Weights of a small mixture-of-experts language model, trained from scratch on English Wikipedia: vocabulary 4389.
Below are experts of layer 8 (counted from 0) of a mixture-of-experts language model. Rows are named router (the router's row for the expert), up (a neuron's input weights, with its number) and show model dimensions 0-255. Each number is 50 + 15 x the weight over its row's rms, rounded and kept within 0 to 99.
After each expert's rows: a language model's description of what the expert responds to. This comes from a sample of Wikipedia text that the model never trained on.

# expert 26
router:44 47 64 35 48 56 26 46 60 44 48 49 40 41 60 50 72 37 52 81 79 43 50 42 45 66 54 67 29 66 47 62 59 34 45 48 41 39 76 51 39 32 40 39 16 86 43 61 44 69 50 54 53 56 37 35 54 75 34 40 47 32 80 57 59 57 64 57 57 43 39 55 69 38 31 39 62 26 51 66 39 65 42 59 47 35 78 40 34 33 50 67 69 62 43 06 45 66 44 51 65 52 64 38 28 49 67 32 44 59 33 67 37 64 57 85 50 40 54 54 58 21 39 39 41 56 30 43 53 51 73 23 62 60 41 36 42 72 62 50 57 61 49 41 50 68 41 50 41 44 83 46 09 35 63 55 63 50 76 51 79 71 35 63 55 41 39 28 56 41 62 22 59 28 54 54 44 51 34 49 63 30 38 54 70 73 44 46 40 59 29 65 37 32 45 32 16 69 55 67 31 68 87 67 75 40 21 42 42 52 62 53 24 61 38 52 27 45 54 25 66 45 36 38 51 59 68 43 55 62 47 43 65 27 42 58 61 70 33 40 28 70 82 42 55 84 35 40 64 46 33 56 57 33 56 57
up0:52 32 56 56 65 10 27 31 52 49 23 63 44 32 41 62 59 49 53 35 53 35 62 64 58 50 54 77 18 29 62 43 60 58 42 48 66 28 34 30 66 77 53 46 26 53 51 74 45 39 55 56 41 47 84 63 37 52 62 74 65 26 54 67 56 56 58 98 32 59 71 63 53 49 57 52 65 50 72 40 51 42 52 37 48 52 63 88 61 34 37 42 34 88 30 35 69 41 47 41 41 51 51 37 41 58 63 40 46 35 72 44 63 42 53 74 60 57 47 53 70 36 50 34 50 38 63 32 58 31 49 50 67 08 19 36 58 75 77 50 58 44 45 38 51 59 52 47 45 33 43 34 41 66 59 66 42 54 44 87 74 59 51 56 54 61 55 44 39 43 25 37 27 53 43 34 24 08 68 52 41 66 61 53 35 49 57 49 63 41 39 57 61 66 63 43 53 48 29 49 62 58 56 68 66 75 49 60 48 64 20 53 46 58 28 58 24 35 36 28 64 62 40 39 48 25 76 38 38 37 35 55 69 43 53 55 66 26 46 68 63 68 18 53 57 64 32 61 56 65 36 47 69 50 55 67
up1:49 58 46 56 40 30 59 73 61 62 73 66 55 63 62 61 57 45 54 47 46 42 38 22 36 53 66 42 42 53 13 53 59 62 60 62 42 69 46 34 24 57 31 83 64 49 61 71 42 17 50 51 50 58 31 33 59 27 58 51 39 52 44 64 62 75 34 09 15 53 46 40 64 44 42 48 75 66 27 47 36 34 51 32 34 80 36 26 62 39 72 81 20 40 81 65 56 79 24 41 59 38 46 73 47 47 53 26 28 51 45 31 48 63 46 56 60 66 40 74 54 64 53 29 58 51 65 42 48 52 46 50 37 49 83 47 71 28 19 47 37 44 44 49 50 43 24 71 68 51 50 19 45 49 45 30 55 47 37 50 58 57 44 30 53 10 60 39 71 58 37 24 51 65 36 46 55 76 55 54 66 19 59 39 47 50 40 58 43 62 51 58 63 54 71 66 60 31 14 26 53 52 64 55 34 52 27 21 44 42 47 74 21 22 47 50 33 51 55 36 56 48 41 65 48 57 41 58 48 70 40 41 57 57 41 65 45 65 51 54 51 27 41 57 59 49 35 26 52 64 35 30 56 56 74 38
Description: Sentence-ending punctuation. Periods, quote-periods, colons and commas that end sentences or clauses, plus some linking words like by and where, before a new sentence.

# expert 30
router:61 62 44 42 48 50 35 21 47 59 44 74 63 68 61 25 52 75 28 30 52 58 41 29 34 76 59 61 42 32 26 68 46 31 51 71 80 31 61 64 25 49 31 11 66 57 42 48 42 36 55 62 37 43 59 69 37 22 63 23 62 32 48 42 66 26 68 20 61 50 41 92 68 53 56 48 39 59 28 42 32 70 44 68 47 60 67 53 56 47 46 33 54 63 53 55 39 73 13 58 48 38 78 53 65 33 48 58 70 46 20 64 41 35 67 42 37 40 53 30 58 56 83 27 63 57 30 20 57 46 33 62 68 32 64 56 61 41 46 64 63 42 68 52 34 42 32 47 56 36 33 83 80 44 54 33 70 55 54 50 46 36 44 31 45 33 45 40 53 52 42 44 36 66 36 75 47 71 60 63 48 17 55 51 51 30 20 56 32 49 40 60 67 49 34 55 71 54 37 71 29 60 69 56 37 79 69 14 40 52 54 52 45 27 49 53 62 50 41 50 47 50 29 58 78 60 33 29 31 48 48 43 63 46 56 56 61 35 50 44 39 81 54 46 43 43 53 45 61 34 36 49 53 30 49 60
up5:58 53 58 36 65 45 47 66 49 44 44 56 49 47 74 59 72 57 68 64 62 71 31 61 29 66 30 33 61 17 50 57 45 49 11 45 32 19 17 62 58 45 81 49 60 60 49 73 48 38 31 47 72 48 61 56 36 72 55 50 43 52 39 62 72 24 35 89 60 40 59 36 62 68 33 51 36 62 54 62 55 47 65 46 47 58 23 90 55 41 49 52 54 71 76 50 36 24 43 69 65 46 53 48 40 34 60 59 42 69 44 63 54 60 53 51 27 62 43 43 27 54 44 41 46 56 46 71 27 58 59 41 37 47 32 60 46 74 67 55 20 46 36 59 62 43 32 25 58 58 28 40 76 23 44 35 55 56 53 56 69 80 55 63 63 33 46 51 18 56 65 19 41 43 38 37 61 26 57 33 41 61 68 54 61 38 47 40 17 25 44 38 48 60 55 44 30 39 62 52 60 21 61 47 45 67 62 43 59 55 35 29 49 55 75 53 85 53 51 36 37 65 50 41 47 59 19 45 41 29 34 62 31 45 42 70 65 70 25 50 33 53 49 47 54 55 42 35 33 48 52 47 18 37 96 45
up6:54 36 37 49 49 42 40 50 54 49 61 57 45 48 54 60 63 49 48 65 58 50 63 23 37 71 43 44 56 03 42 22 59 45 54 47 36 42 29 42 35 49 57 62 49 38 38 40 66 74 23 37 41 31 71 42 47 37 61 73 50 52 43 58 47 68 56 58 51 64 65 53 57 56 32 68 60 48 56 72 49 52 41 83 63 48 41 77 53 77 56 68 27 26 57 67 48 52 43 59 42 36 65 55 50 51 62 54 56 60 86 31 14 34 42 28 60 57 55 35 47 42 12 49 52 66 69 43 41 24 39 59 57 48 61 67 73 76 67 69 55 56 66 00 63 59 53 26 56 51 51 56 50 71 48 69 43 56 51 60 63 43 52 64 55 91 40 37 55 63 46 64 27 36 72 57 44 69 55 49 62 51 48 51 57 71 48 46 44 38 66 64 33 56 55 79 75 39 46 43 37 39 57 72 62 66 59 63 55 48 41 41 51 75 45 24 59 27 45 34 47 44 38 14 84 68 58 27 55 41 67 66 32 48 79 59 15 71 66 50 47 31 37 50 43 80 34 42 63 08 52 70 62 57 34 34
Description: Spaces before numbers. Bare space tokens and range dashes right before digits in tables, dates and page ranges, such as "January 20" or "874-900", plus subscript markers.

# expert 7
router:57 77 55 49 33 60 14 17 46 40 49 48 54 40 58 49 63 37 52 47 66 62 32 58 66 21 38 61 54 37 62 47 51 49 50 40 47 43 58 62 38 41 53 51 52 25 48 66 54 58 48 70 62 55 77 42 63 64 60 49 72 24 50 33 60 40 54 43 38 41 37 70 54 50 68 34 49 56 59 60 55 79 38 47 43 28 41 42 48 33 77 41 37 39 54 32 44 57 58 49 61 38 63 44 76 59 59 80 28 61 53 45 40 65 53 63 22 30 66 48 42 61 56 84 16 38 66 46 31 58 35 37 61 49 28 60 19 68 60 23 62 59 71 41 57 60 78 51 45 36 56 58 54 59 51 61 48 45 40 21 25 34 57 30 75 47 37 45 56 39 41 44 66 55 57 43 43 81 47 55 40 66 49 52 16 47 48 38 33 83 43 56 62 55 44 54 24 65 30 33 46 50 32 35 81 41 51 19 26 30 60 48 32 40 75 67 54 45 40 10 54 57 25 54 44 25 37 41 39 60 79 53 66 48 50 74 63 43 53 26 24 48 65 23 55 41 71 50 90 71 75 75 45 43 48 76
up0:45 39 45 45 59 89 38 57 48 68 25 61 59 76 45 41 25 35 75 73 56 45 49 35 58 55 37 12 24 74 38 54 51 49 29 52 30 38 53 49 49 30 27 43 55 35 30 35 27 43 62 31 38 70 28 59 54 58 46 43 42 51 22 47 59 11 45 54 72 44 60 18 32 59 29 73 32 49 19 49 59 24 48 30 55 70 48 43 51 51 36 42 29 34 35 59 67 60 49 52 50 83 64 36 58 71 32 54 39 63 51 36 61 63 50 41 40 50 71 83 49 50 43 64 75 82 39 45 66 63 48 35 30 71 36 60 57 46 66 13 75 56 55 55 77 51 31 61 32 26 43 39 68 53 58 51 31 51 60 37 32 32 37 51 70 52 57 62 60 38 52 20 41 51 54 18 71 37 49 22 54 58 64 40 62 52 51 35 73 51 36 48 47 54 35 51 49 42 47 57 45 46 57 61 29 67 42 08 22 52 72 45 43 23 53 31 44 42 60 60 38 64 55 54 84 54 63 34 41 36 59 37 50 25 46 54 40 47 59 51 57 59 43 49 49 61 62 42 39 75 53 58 56 65 70 77
up1:35 62 58 34 57 45 59 52 40 55 71 33 36 75 83 49 57 56 84 51 71 43 60 50 37 67 42 46 48 52 62 61 44 50 22 43 73 57 62 44 51 44 45 24 51 54 48 59 51 60 47 30 54 58 29 35 73 67 51 32 82 28 53 56 47 67 67 69 45 56 16 60 45 20 47 51 68 44 53 28 40 60 49 42 71 58 30 56 27 41 50 29 40 40 17 49 33 39 38 64 46 53 55 42 55 83 61 67 56 32 73 76 51 61 42 52 68 50 64 76 60 68 53 44 47 33 46 54 83 46 31 43 74 59 59 70 52 75 59 48 52 27 68 50 68 64 71 36 65 19 49 35 65 53 36 51 39 56 52 79 48 42 82 65 46 52 76 53 71 26 65 60 39 65 68 59 57 38 46 28 44 41 46 36 56 61 83 31 50 44 45 57 52 46 69 34 62 42 29 50 49 44 48 49 56 59 47 20 74 51 58 58 69 71 47 54 22 45 39 57 40 80 44 28 69 60 47 21 58 56 42 69 60 56 64 55 53 82 36 31 69 48 92 34 34 75 61 58 80 69 47 26 39 41 50 30
Description: Line breaks and headings. Line-break tokens after sentences or table rows, and the == marks opening section headings such as Reception, Demographics, Career.

# expert 0
router:60 42 25 46 60 56 28 38 34 59 44 34 55 53 19 32 45 25 32 52 49 56 36 48 24 47 47 51 54 35 49 29 39 61 66 29 53 41 42 33 72 55 51 35 66 11 60 70 42 73 64 26 44 52 32 27 49 43 70 64 65 51 48 79 28 58 44 50 64 45 62 43 52 51 76 49 51 39 25 36 56 39 47 13 51 61 37 41 50 65 48 48 67 42 43 59 71 32 50 64 42 40 44 51 64 38 41 47 47 63 77 45 62 74 37 54 82 36 49 47 63 67 29 20 25 43 37 53 41 40 59 65 94 45 59 40 81 72 71 65 37 46 38 29 62 55 43 41 62 63 22 66 41 35 64 37 85 50 21 46 57 46 31 69 56 37 49 19 12 61 86 52 51 30 62 56 61 46 13 44 46 72 20 58 65 73 49 50 39 33 57 50 45 35 81 26 66 54 52 57 44 40 51 61 44 62 54 59 36 56 65 45 53 46 58 53 42 31 67 67 34 37 34 44 49 45 56 70 70 35 32 45 73 30 32 41 70 71 53 68 57 45 33 40 37 51 68 44 30 50 43 44 60 63 41 35
up0:55 44 55 50 26 69 37 46 34 43 24 51 34 52 44 40 37 77 61 53 59 31 66 56 26 40 46 40 41 57 52 52 45 43 41 68 43 36 50 74 17 35 52 61 44 38 57 55 59 69 52 62 52 48 31 58 75 37 33 32 54 34 39 19 45 44 56 74 52 68 33 32 60 22 56 33 47 26 36 30 32 64 20 42 41 41 36 75 44 58 72 46 59 76 43 66 40 40 32 54 64 37 58 35 35 46 44 57 50 74 37 45 30 43 32 45 58 36 60 58 39 40 52 54 42 17 56 51 52 47 57 44 99 25 53 27 58 20 49 34 46 36 66 59 35 75 80 22 46 55 44 46 48 61 38 56 38 43 22 59 61 34 31 34 01 37 54 36 77 39 54 46 39 50 71 46 26 50 49 43 59 26 48 46 38 51 43 63 35 33 67 35 49 32 50 62 66 39 41 57 48 57 33 49 61 40 83 40 34 66 41 63 47 41 66 44 36 67 58 68 52 27 64 61 62 48 50 57 52 64 50 48 59 36 60 34 58 20 40 61 52 64 49 31 73 95 92 62 71 69 63 50 42 27 30 38
up1:35 54 55 28 44 53 77 45 14 52 51 54 51 56 48 35 36 60 32 68 51 40 73 48 66 78 10 64 49 23 48 42 34 32 74 21 25 48 55 71 65 39 60 45 47 54 76 56 26 44 41 19 36 50 30 66 54 45 32 40 75 35 69 49 67 37 63 40 39 69 43 60 78 38 60 52 44 64 40 51 35 52 49 44 53 51 54 34 61 36 46 69 56 45 69 60 39 73 24 55 46 47 65 47 29 54 56 38 29 27 61 56 37 31 66 44 39 76 62 34 42 39 32 46 60 32 61 24 46 58 36 57 27 53 69 55 94 45 42 59 56 42 49 46 33 40 55 43 52 52 50 70 47 58 62 47 43 79 68 33 47 63 48 16 40 60 32 76 45 39 46 51 55 36 50 90 30 39 53 70 64 44 63 51 26 20 55 73 43 53 61 16 52 43 19 53 25 21 30 43 28 62 78 47 62 53 60 52 43 57 34 73 66 55 65 47 78 33 45 68 46 57 40 43 25 68 59 53 69 18 56 55 64 54 48 45 51 56 69 40 42 36 24 34 50 54 35 38 56 55 42 54 42 20 49 28
Description: Non-English word pieces. Word-internal pieces of German, Slavic, Nordic and other non-English names and titles, often near diacritics, such as Königspro-j-ekt, Pühajä-r-v, Raniț-ă.

# expert 2
router:44 55 41 46 59 50 45 78 78 52 56 70 37 28 53 53 78 30 26 53 64 85 57 52 63 71 60 66 59 65 36 48 56 33 46 50 46 55 60 50 46 59 34 45 54 54 75 69 49 68 37 38 37 63 34 73 36 28 58 61 33 70 23 33 57 64 36 69 49 46 31 76 52 55 67 57 77 40 64 16 82 50 49 60 66 53 21 56 59 52 32 25 71 82 40 53 59 55 24 41 59 62 37 62 24 48 55 61 62 54 70 63 37 43 40 54 65 26 56 52 43 44 39 40 50 29 35 34 45 67 41 56 65 89 75 73 65 64 43 34 55 60 54 51 47 54 20 86 50 58 37 69 51 37 49 60 72 37 70 41 48 52 28 33 66 30 40 42 38 44 78 40 43 52 31 52 30 41 36 61 64 59 40 66 39 66 45 58 52 51 84 36 66 65 60 47 49 11 48 38 52 75 63 55 55 49 56 33 39 52 28 54 62 54 71 34 47 43 55 27 44 47 47 41 71 28 65 63 30 32 40 57 18 39 54 30 31 67 47 56 54 50 34 59 78 57 39 59 51 49 37 87 25 75 49 38
up3:47 61 26 63 60 45 53 38 46 40 57 41 38 51 47 68 44 68 36 34 50 48 53 65 64 42 46 53 90 55 27 24 73 37 49 61 21 60 48 56 46 66 57 33 24 52 43 43 22 34 76 61 47 59 58 82 71 44 57 57 43 49 41 63 60 71 65 52 49 34 49 63 61 81 44 36 71 62 41 41 64 36 68 37 34 60 46 60 43 50 56 36 11 52 55 66 79 60 38 51 55 36 42 20 33 50 66 74 38 21 51 42 44 42 54 47 69 59 49 33 65 51 69 45 57 83 57 55 54 42 55 58 52 57 61 67 52 31 28 32 53 43 40 41 30 53 24 47 45 47 71 57 29 40 18 61 22 58 48 45 27 67 53 45 63 56 87 58 54 69 35 50 57 48 28 24 66 57 76 60 72 54 47 63 84 62 67 67 67 39 42 40 47 86 75 28 52 38 60 53 47 47 36 59 34 54 51 59 88 24 65 35 47 37 14 67 74 50 72 29 24 45 68 48 57 67 57 58 46 45 41 72 54 39 29 56 52 51 47 36 60 40 56 37 53 85 48 59 46 49 78 40 37 73 30 66
up4:30 59 29 69 66 16 50 49 67 31 40 52 45 67 68 43 67 49 36 63 50 40 70 58 88 60 72 30 24 58 40 59 27 30 14 62 62 39 46 49 63 44 48 54 60 44 58 47 63 55 53 51 64 55 27 57 16 65 55 54 63 39 61 66 36 68 34 44 43 50 53 50 51 62 26 64 47 42 55 43 37 47 50 44 41 29 64 34 57 47 42 53 48 88 46 56 59 41 54 49 22 58 61 43 47 39 51 64 47 58 45 55 47 63 37 46 57 48 77 48 31 78 56 21 27 80 47 49 37 67 29 52 68 55 81 52 57 56 71 10 52 49 73 66 23 55 40 47 38 50 45 27 68 63 58 57 52 30 66 65 67 49 43 47 33 51 24 38 67 15 39 40 52 20 50 64 60 76 66 41 62 51 30 63 45 29 43 58 15 56 27 77 46 61 46 82 80 58 67 38 40 55 37 59 62 26 42 50 51 28 53 60 35 58 21 61 43 33 65 72 59 52 36 43 28 49 33 61 56 67 64 76 73 55 79 48 58 35 57 33 54 43 65 43 39 78 47 54 28 64 50 33 58 62 28 35
Description: Word-initial lowercase fragments. Opening pieces of words split into several tokens, usually after an article, such as g(rant), ra, cor, inter, sup, co(alition).

# expert 14
router:52 73 77 40 39 34 26 42 61 52 37 51 62 47 79 67 37 41 34 55 51 54 35 54 36 32 51 53 66 32 13 53 46 42 33 27 62 34 80 58 35 58 54 63 56 43 44 46 77 66 43 79 43 50 50 53 46 52 18 20 50 53 71 51 40 72 78 60 32 50 19 52 66 40 48 40 43 50 50 71 63 80 24 45 46 61 63 55 32 29 40 71 34 56 57 37 41 78 45 82 58 70 54 63 52 33 68 46 44 53 37 32 48 42 65 57 27 44 46 31 51 56 65 43 37 62 46 54 36 61 27 51 45 43 64 68 58 29 49 50 74 39 82 47 14 57 74 46 40 38 87 58 42 67 50 44 48 66 34 50 81 35 68 44 22 47 62 32 51 49 54 25 39 62 91 68 57 42 62 65 57 27 42 35 54 41 77 59 61 45 42 56 47 22 63 40 52 66 24 43 50 61 71 62 59 36 53 31 27 51 45 55 39 68 47 56 62 66 42 54 41 48 66 58 33 26 40 40 48 60 52 77 62 54 48 58 30 40 52 67 27 63 48 53 69 47 33 71 67 72 29 81 82 46 47 43
up3:49 49 59 46 67 32 72 28 47 46 49 73 70 62 49 68 51 64 31 62 41 33 54 50 73 51 39 58 67 65 38 42 54 68 71 33 36 66 55 17 52 47 49 33 37 54 50 33 39 50 45 42 75 29 45 27 35 26 61 23 41 31 54 67 40 56 42 56 56 57 51 69 63 72 69 53 16 76 41 38 40 58 44 61 52 41 53 81 69 39 58 79 42 48 46 62 62 71 45 67 66 62 55 85 47 28 48 35 62 12 38 44 60 44 36 39 26 60 54 81 41 47 29 30 09 41 49 60 30 45 58 59 54 31 38 74 23 61 50 45 29 24 49 48 50 40 48 54 24 55 31 61 43 28 40 77 74 53 38 56 63 56 51 43 19 51 41 56 37 62 53 21 45 81 46 44 33 55 65 25 42 28 51 36 42 43 62 70 44 39 30 37 55 64 45 55 38 68 61 75 24 60 37 57 55 39 67 49 53 56 46 32 47 22 56 54 78 41 36 60 42 62 65 59 89 59 22 56 34 57 64 52 73 63 65 33 76 71 32 42 35 37 41 55 64 40 43 59 54 50 37 65 63 72 47 35
up4:81 47 52 56 77 43 56 66 26 49 44 56 46 29 53 56 77 36 54 52 62 44 61 30 70 68 28 54 31 42 75 83 22 66 75 65 73 36 78 36 71 66 69 65 55 68 58 64 70 48 29 23 49 69 45 50 65 75 18 62 40 64 59 44 53 35 47 54 60 55 62 32 56 60 54 37 73 34 74 54 32 48 40 53 55 61 27 47 54 36 61 75 46 38 29 46 34 41 83 57 41 31 62 43 59 55 38 71 46 56 53 62 31 36 55 51 47 55 43 57 47 42 53 67 29 54 45 37 37 46 42 37 51 52 29 65 63 65 46 53 49 47 63 82 54 41 22 65 53 40 81 36 31 70 51 49 77 50 26 44 40 52 63 31 32 63 39 47 53 26 48 47 42 50 18 76 70 62 27 18 72 36 62 40 56 53 21 52 55 38 46 76 42 67 49 37 51 65 63 61 41 49 63 67 43 67 67 67 52 72 44 43 41 49 61 48 55 52 69 82 65 56 72 52 73 60 54 68 79 47 58 46 36 48 58 57 18 30 47 55 57 09 40 42 17 46 57 66 46 62 37 54 76 62 47 56
Description: List bullets and separators. Line-initial dashes in bulleted infobox or list entries, plus table pipes, colons, semicolons and joining words, as in "- Record:" or "Genre:".

# expert 36
router:30 39 58 54 19 42 84 60 71 37 41 48 30 45 49 59 72 61 76 59 61 37 18 41 71 29 54 31 43 82 58 22 36 78 77 58 67 44 20 39 64 58 58 61 43 39 54 32 51 08 62 23 58 41 30 51 63 38 38 48 69 41 47 40 38 61 53 44 63 53 51 17 42 37 77 59 21 51 44 26 56 25 64 42 41 69 53 51 48 65 48 67 64 59 52 42 50 36 66 43 49 52 45 38 48 31 33 35 72 54 39 59 29 37 36 69 44 85 64 67 45 56 58 69 71 49 80 58 41 44 21 51 55 67 37 54 62 33 43 73 48 58 43 46 41 32 31 76 34 47 20 31 52 53 84 38 43 47 51 62 45 64 48 65 55 75 62 60 65 67 39 69 58 31 25 45 56 56 24 28 52 62 70 64 63 45 47 50 35 56 66 45 40 60 34 70 52 43 42 59 38 43 24 53 44 26 69 49 56 41 42 48 48 18 45 55 28 73 53 60 38 76 64 60 55 67 63 60 69 58 64 43 41 71 55 41 32 79 54 37 27 45 31 36 53 21 65 52 59 47 45 69 38 41 58 63
up0:56 58 41 47 51 46 68 61 56 53 37 89 60 47 75 42 53 41 29 42 60 70 42 62 61 64 71 31 52 56 75 72 27 30 60 37 56 37 49 69 85 50 22 57 57 53 53 60 51 22 57 68 48 56 59 68 76 40 48 51 61 26 36 40 21 31 64 66 47 31 54 35 70 50 35 32 69 49 47 51 68 55 63 53 60 74 30 21 50 42 44 42 58 91 54 45 29 57 54 56 49 72 30 56 43 38 72 69 69 46 37 38 78 63 40 64 79 54 39 72 42 42 42 57 32 68 58 65 44 47 52 68 66 63 61 40 30 35 68 83 30 61 43 62 24 36 59 56 50 62 44 61 44 68 58 58 37 45 52 46 31 54 67 01 65 73 60 39 40 25 41 66 60 49 31 53 59 50 50 51 67 65 79 22 63 19 60 35 53 59 89 73 57 62 41 34 58 63 36 50 55 50 57 42 54 51 38 43 50 62 46 35 18 49 61 34 79 62 44 54 38 25 41 59 26 49 40 49 60 44 45 47 51 80 35 77 51 54 42 30 47 55 39 51 45 47 41 29 68 47 40 88 36 39 33 60
up1:47 56 73 45 69 47 80 62 77 54 37 41 44 39 86 36 55 64 49 54 62 37 35 29 80 34 43 49 59 52 57 50 28 50 43 40 39 19 40 74 11 38 59 63 42 54 60 49 68 71 64 69 59 46 46 20 68 40 49 82 38 45 67 48 37 38 69 15 37 29 65 39 45 54 51 45 41 61 42 62 78 59 52 42 64 36 35 45 49 65 66 46 52 49 41 55 55 34 36 49 67 61 77 38 27 51 53 65 47 68 53 62 61 43 18 64 37 46 54 51 22 47 51 57 55 45 49 73 29 32 67 59 27 79 69 35 51 49 12 48 38 70 50 35 55 38 50 49 35 54 46 45 15 41 59 53 39 55 51 38 50 41 20 61 29 34 49 61 58 70 58 27 57 38 79 71 63 51 43 57 40 25 45 65 45 45 50 62 39 34 40 33 77 31 51 55 19 59 28 38 31 61 45 46 43 46 45 45 43 65 58 21 26 21 40 38 41 40 33 25 48 33 49 81 61 56 50 50 27 61 63 35 66 63 20 50 26 92 61 49 58 57 51 69 47 66 42 46 74 69 69 45 35 49 47 56
Description: Common noun endings. Ordinary English nouns and their final suffix pieces in explanatory prose, such as power, story, measure-ment, explos-ion, pol-icy, bre-ath.

# expert 9
router:56 65 43 53 59 71 54 80 44 61 54 26 67 53 65 66 28 70 44 41 13 58 55 37 45 67 42 30 60 54 50 45 36 81 57 59 67 64 31 59 63 47 55 76 44 47 61 68 53 58 24 43 55 48 52 31 61 58 41 63 52 35 46 37 59 43 28 42 41 49 36 51 73 62 50 66 70 52 44 09 54 52 87 39 55 41 37 42 64 30 55 50 69 45 47 88 72 49 33 55 41 36 50 50 50 27 42 39 34 56 38 51 36 46 78 46 59 64 49 55 41 27 62 46 56 51 70 52 18 43 65 78 67 34 49 46 73 76 66 71 50 46 24 43 33 35 38 25 54 40 78 30 68 45 49 74 74 29 66 73 23 42 62 41 53 46 57 41 51 91 30 18 57 52 41 58 64 39 66 44 76 55 60 47 49 32 64 68 50 64 46 36 51 45 58 39 69 21 39 39 64 78 48 63 53 61 10 42 54 76 33 60 52 61 41 55 56 40 62 72 57 43 28 83 57 11 54 49 50 43 30 65 43 43 56 59 75 43 53 45 76 45 40 41 55 44 60 34 21 32 51 48 61 45 37 52
up4:59 52 57 30 68 47 17 36 65 31 50 57 30 43 33 31 66 48 23 47 81 67 56 40 21 64 78 49 53 44 46 42 69 44 68 48 45 37 52 23 46 68 57 39 61 68 29 41 59 48 71 79 31 33 42 36 43 48 43 43 71 42 62 28 19 46 66 58 41 39 39 66 79 56 29 54 43 45 50 57 46 46 63 35 66 49 66 46 50 51 57 38 46 50 28 71 36 53 68 42 54 82 23 52 27 58 33 56 42 42 35 44 85 48 89 44 47 53 61 42 46 53 61 46 63 45 55 27 78 23 62 46 53 49 37 31 62 66 47 66 56 36 37 44 72 46 68 60 63 22 49 57 56 59 36 63 52 38 59 76 35 55 75 36 32 33 47 31 44 65 59 45 65 78 56 65 56 52 15 44 57 55 35 64 60 57 64 65 66 36 47 45 56 47 37 65 48 53 48 40 79 41 37 47 85 38 33 58 34 59 63 60 53 42 46 54 99 71 67 34 29 48 52 49 64 65 40 24 49 64 27 36 72 23 65 32 31 31 50 64 46 35 35 57 59 33 87 45 48 59 34 52 63 52 30 29
up5:40 70 51 35 46 43 52 56 61 74 50 43 43 39 48 35 83 70 45 63 43 39 71 49 56 42 39 67 45 40 36 33 79 56 16 60 61 64 42 91 71 41 50 40 58 48 43 46 26 43 35 26 45 37 45 58 69 61 35 35 49 33 62 65 55 41 87 39 45 32 68 37 36 55 41 62 58 49 37 53 74 82 55 51 54 64 71 70 41 63 72 57 54 49 33 41 23 36 63 63 52 74 52 67 63 61 67 79 50 54 59 62 40 47 49 57 62 56 28 28 21 40 46 45 70 48 42 53 37 26 49 72 31 75 37 49 39 40 33 42 58 53 64 37 78 51 53 56 82 53 23 48 32 43 29 50 35 33 55 57 59 27 71 55 48 25 47 46 42 62 34 62 37 43 47 40 54 25 71 36 85 35 74 68 33 41 44 58 57 66 08 46 37 55 54 37 68 28 66 40 31 36 78 41 49 24 44 56 57 50 46 56 56 68 79 71 32 49 69 46 41 48 60 29 47 69 36 49 46 49 85 94 60 58 55 62 58 53 63 62 65 42 72 40 44 30 76 36 67 52 37 54 44 71 46 54
Description: East Asian name pieces. Word pieces inside foreign proper names, mostly Chinese, Japanese and Korean, such as Han, Hayashi, Ningbo, Kiryat, often in tables.

# expert 3
router:72 42 14 18 68 85 25 23 00 73 77 29 21 12 71 07 40 56 49 42 46 27 49 27 44 36 72 55 32 44 52 38 42 39 74 53 34 52 36 62 60 50 52 62 44 49 39 39 59 70 61 41 71 45 48 46 45 55 63 75 57 47 46 21 57 73 42 55 52 36 53 50 40 57 59 45 44 15 64 78 32 40 62 39 46 47 30 78 35 32 68 48 19 62 62 51 37 37 48 55 33 75 46 71 50 35 40 40 42 46 47 55 41 60 52 64 54 40 66 50 46 48 55 32 55 35 49 65 61 61 41 58 36 45 54 41 39 42 21 51 46 53 70 59 59 33 64 40 68 43 62 58 51 50 53 44 49 66 36 60 58 58 51 63 66 52 31 60 62 46 50 40 73 47 52 49 43 49 78 56 59 62 31 41 52 45 66 38 33 38 26 53 24 41 51 37 54 57 39 54 38 64 68 65 64 46 47 62 53 77 47 70 63 55 41 50 38 30 49 69 59 64 44 56 45 47 54 25 21 46 53 56 55 65 47 59 77 37 41 72 58 62 39 57 45 26 68 39 60 59 51 32 48 50 59 55
up0:28 44 39 44 49 51 28 39 52 28 76 77 52 34 43 70 51 64 75 53 38 74 54 36 45 55 61 47 54 60 48 52 30 77 65 77 35 65 43 55 52 50 66 63 65 60 56 65 51 41 77 56 62 62 55 66 39 54 31 43 79 58 57 28 55 44 68 53 29 44 33 51 46 43 65 64 57 69 43 52 46 50 51 48 59 48 61 51 21 72 59 54 61 25 30 30 45 56 30 40 42 49 70 65 49 38 47 68 45 69 53 61 60 53 63 31 56 29 57 48 82 59 48 50 44 46 34 23 49 72 24 49 42 46 60 60 48 56 67 50 58 65 50 51 39 43 69 45 18 56 20 54 65 51 50 50 24 62 60 64 36 67 36 45 45 67 44 37 09 48 58 65 18 69 48 61 31 36 46 62 59 82 57 30 70 09 47 50 40 55 85 49 78 72 31 36 66 42 43 78 58 41 60 47 41 41 54 66 31 40 52 12 46 38 80 44 42 60 61 72 15 14 57 58 41 53 58 11 69 51 41 45 47 62 55 62 36 49 53 22 71 34 77 53 40 49 65 18 61 52 48 64 51 22 41 59
up1:58 57 47 07 37 39 74 68 12 70 36 63 33 34 59 25 13 50 60 31 46 49 79 56 68 22 50 28 50 29 43 69 61 56 41 45 33 56 49 38 54 69 92 36 48 26 73 29 47 55 59 38 73 67 41 36 59 54 50 43 30 57 63 22 60 42 44 66 48 53 74 99 56 52 37 29 41 24 71 47 46 59 46 49 53 54 62 43 68 47 67 40 60 46 65 39 52 74 38 45 60 52 47 37 55 56 42 52 49 77 63 37 61 18 63 30 78 50 56 67 63 29 68 45 40 72 56 53 59 39 50 40 76 41 55 56 57 39 43 48 42 41 51 53 37 30 38 21 35 32 39 54 47 49 28 64 45 28 64 62 46 34 77 29 30 75 51 63 56 62 56 63 45 60 14 61 42 59 22 58 63 51 50 42 26 59 63 73 46 49 45 51 40 46 63 48 28 27 56 64 39 55 37 37 32 63 51 59 66 62 49 46 71 52 63 60 53 62 48 69 35 46 59 47 66 30 29 31 76 40 42 44 39 53 61 49 80 65 51 43 35 60 57 37 50 38 53 51 37 66 89 51 58 76 34 59
Description: Name-internal word pieces. Middle and final pieces of personal, place and team names, often in sports results, credits and species authority lines, e.g. Nite-en, Nor-man, Hira-L-al.